Weights of a small mixture-of-experts language model, trained from scratch on English Wikipedia: vocabulary 32768.
Below are experts of layer 9 (counted from 0) of a mixture-of-experts language model. Rows are named router (the router's row for the expert), down (a neuron's output weights, with its number) and show model dimensions 0-255. Each number is 500 + 25 x the weight over its row's rms, rounded and kept within 0 to 999. Numbers have three digits each.
After each expert's rows: "comes before" lists some tokens at least twice as common just after its tokens as in all text. This comes from a sample of Wikipedia text that the model never trained on. Tokens count by the router's weight.

# expert 2
router:492526465471512517541536538556497505532505503476491464518517492534464536537515483525477507501514496505491506520529467452496513501508522516468504535476480482577529491500510471473507513498537549468484464488520506524500455486486513473507484517492447494505534545502514511481483507509537512454525535505480493516529482500472492478523532459529498506537513535514467506497521509509490535492464490515517542477495545522495494526507504477503512507481508491511494478469521513516489515493512481508490498480504488484474505541522445506516437506487505546484551507552527519488500500473553517510499494498495533550504506509479502498464434492518493483490498470485484515474494469472466483571510470518518513434508509527501479470530499519442493520499487484422538526494488490518468510533482495
down0:484484517486466513528488467523485493479500456492465488513472470477504479496512535511455489498520521506543492559520510513499524503468506560469495494499501507482461472521521501520520463504483499534496460487497475453505531474529508465477497525479466480458512512502513527513515492574479505507496519557545475478491512475460472503491500500509497479490474466493503512500520480524466516513553491488477544493498530525496473481534547540491508489475504530529492498498492472463515475515505488460479546471509497457493490538493473481516473542510506549521441501487506526523497512503499498477511466525461517538540500494501529521506487513466496499531474476476507524517529512557539571501514515506483505507430491528508560466513516547538501484505513513563474496476480520506495504482505524
comes before: "-", "|", "==", "The", " The", "==="

# expert 5
router:487517498473496494516525500478525465503499492499506462555521510517461483526492550475468451536541468465488493502516529519472549522510515472518497533528489492546487526478492478528488511473530511500497499476565495554516486492526532493497542535493486545491486501516501494464496518498517519440504479500489495515526488505519497512499504520497479542509558551515522484523522478512470493516488471480509495478503530528467498512494476496547519553489510492510530505506536534510518505539524537519492456482523485537518501488535464487514431484471451516443483492483492505466513509477505544478459508511553492538482487501481493480483493482523502474535440527464544515529485494508490488498547496495494532513500502508496480494535486487517491561511473475450484498474500460523509482529479455
down0:465532525507495510486549515514496498504479449522510472512479548526547492479510480494504496483537456510496484502511505524517465502541478479497491523479506498485534533536472519523506537536516470496495512478517510494517485460464528511511462510560512484461478508490482473511515464500537557518491493545523512483488494511468483490509480494487463520489449505510516512512492437543545536488501559504528519517479477516538508534504517511464508512538505537508462524460487491551481484519495486505483506510512490468494459484511522530507497508500521489520475482473495511486478528570522475449478516527523493526481495509496512479511505510492482503510424501529504499453505563451503583452456502508498509496494478468485519502532483510476488500482469554509512477479495498498499540477515500
comes before: " of", ",", " in", ".", " and", " for"

# expert 6
router:452522481472518461488547494499497506526511454501501504553502490467481575553525502509485497481505524508488515533519485490482501476473531502504531511482513481535508487451506496455461467447484515488477476486517482551509495502480526509485511538493491502479503522513512507465471497512508491482499485496508470454492507514491517472548507518495523544528504497527470544498509475510452531483522492541505503487482485533512517496504503503506491543502479490507461493455504526503504503503568494454489492473472496546511522487530513467527502457538503500445498473525543511454514527500512518502448511489478515559500488497468529448482477478522522515520485531464532455489502543507497457542535449494506528486526487536513502470533490466525466535533479552499490457504522491497500493494514497
down0:543499441518500460497494483528521489482489486521492504427503547550496470472477534506451503492490486494485537518501453519502544549524485499462528494429513492490505497487510562531549552512527472501526506460534463513475521526499531498496531542539467494508477489490488519503476524525486524463525502520458491473500483500495511528512516487497547531521514514502512548508481488493526520532506572459522511483481458472481495482459520491519511480537475464490509500487477502490483472489474533483486514549474509469491517503490498487471492483481503536469465534498536520520543482524486525474487494521513523511505475516527505492526482487524487477591464494502483498494475504539464516492526517496507504518512489473524485502523505507527499486508458514516503520543482502494486524461478496
comes before: ":", "\n", " (", ")\n", "\n\n", ")"

# expert 4
router:483514529473506515471527501492491497516518467463510500527480542479471481539544560555484482482547472506506515472519442498475528534471501487504470501542536477524470500490449483512492478497504492470510480494526440538521487510478508448494504498467476518503539531504534508480474517471520539428502500523488520505537490518495474473523512493484489499539539543534528484498537464539496540502497532520509530460516487544454495498570478498560495497480488492513500516496521503467522523501517507501485488435516512490490477496515492456520456467507511483450490513512488521504527505473530525471515508499482524505473478494483483493490482469496483469483512507523505493491557507467508499506512509489533518455496542518482476497557464490505483522534513538472518485511535476501489498489486470
down0:461502491513514515522493449541541505515480497512474467500480466527532471492508532466486470485514509522472550471516521501495475506526489454557505538484555488497527506467490482468500478503490503472511483447533457464500493499492532467484493451519528514481549494482502507431539472524500516470526495532557510497504508513528489508479538499458501528513487503515510492517460444500516430440471500495500528525527498451483444487481488501469480489487459538454544503459514492504500455504511499483512502556522493490502463508518481479533507474492497485514507509520484473495494505487482495517450481525489508511520484486506507505498489526477469473489505518488470459525488485561465474497509507492551472503534475462528478498479516529497501485524525524509490486523513558506501478497503501
comes before: " to", " in", " by", ",", " as", "."

# expert 7
router:474535535462501511517517495514478524538489502485517482533493502491477476490520514557503501491510507499487512490536504475489479529512479475500456496518523496527526522550495465475492503488511503499500505488500478509538462482514543499520543518447467499483489541526524488471489498447508524476544511510488441523509507544510466501514482535467470483509492539514511534517507479507491524512462521488528490518512517538494490510516521472463511520496532531515477520466527499524493522563516503485528474485482496514476511490492475433501477526506478466478500547453500498443506456526494509542521535517539512497462502534511474500487446505544487426515473503491497523519473519518483553524533512498544538490500512527446475455515462479492503517533504498486550489448514521495477521476511505
down0:485501471468473524509524551462509477519479511487538508452498536491513492544512509536501514493535516477504488551516508514517480502504459491522475443481490534518534536517509499483499517509525507494514512548522506527519520525557499485490489555472520449533513518525479472471510535512516468458510515560479578506509509502498476502518507492534446535510519495503502477489498512534513466487515510506511472483518476487489481466519467514504481485451489489547484547464498523511496522501487480501502475496497419520497462499490515503484526518486492521500494492499504497467514482508515488493518488490519480477492476464503505556457447496495509494449465546550467498484453515489487491476534475491438501431487491495477512522511493474508493471456506486501506495529489507480484483503446539
comes before: " ", " and", " which", " but", " —", " who"

# expert 8
router:474474479474514477501528513515518492471534486473470503506502530513509503477504506556513465511539503481509516486541495530500506489560498492481476526522544508538506523508499458507453554493544470478513520439494481524541517476451525502510481540474511524504517515507513557506483502463487485496470502531482487445519533490490515474520486486479480500531496551503499491475541507493452541483462499484504504548488534507466470519526527473567472494476508445531495493483542529468502505509538527533459491478532532508501540487487489477559513454533468519485537559489499524471474494529527510469530524524515542479479493521486464468481485471502482481515479494479518490533492491488468477483491512517519507439506474488504475489506517474516476502506457484490510492507515518500520510513494502
down0:491495483523509503523520506539480488495520465485501490537510507503544516453510491522494483479498505499531513507516475510518541525510504517495454542568467508504506457527467475476539472496512517460508538513491494485466470476516503464470476522489505515501515500495496520464458505489513450530514491490502522498494487458533500520513467489508499489502519538509499504469508487478526454501473525502519545511512497515539529521532522486506474541468480512512519470477493456508511515477524506521467503464484536476453465477510531478480533478491492576487500457570528561525518495513472481514492514543458481513562483476569517496481488484495510494508502513486444478464545474506536545541482516496497523516500503506482478501482548443510538497507495522504540518526510545492519513502500499
comes before: " the", " a", " his", " an", " their", " its"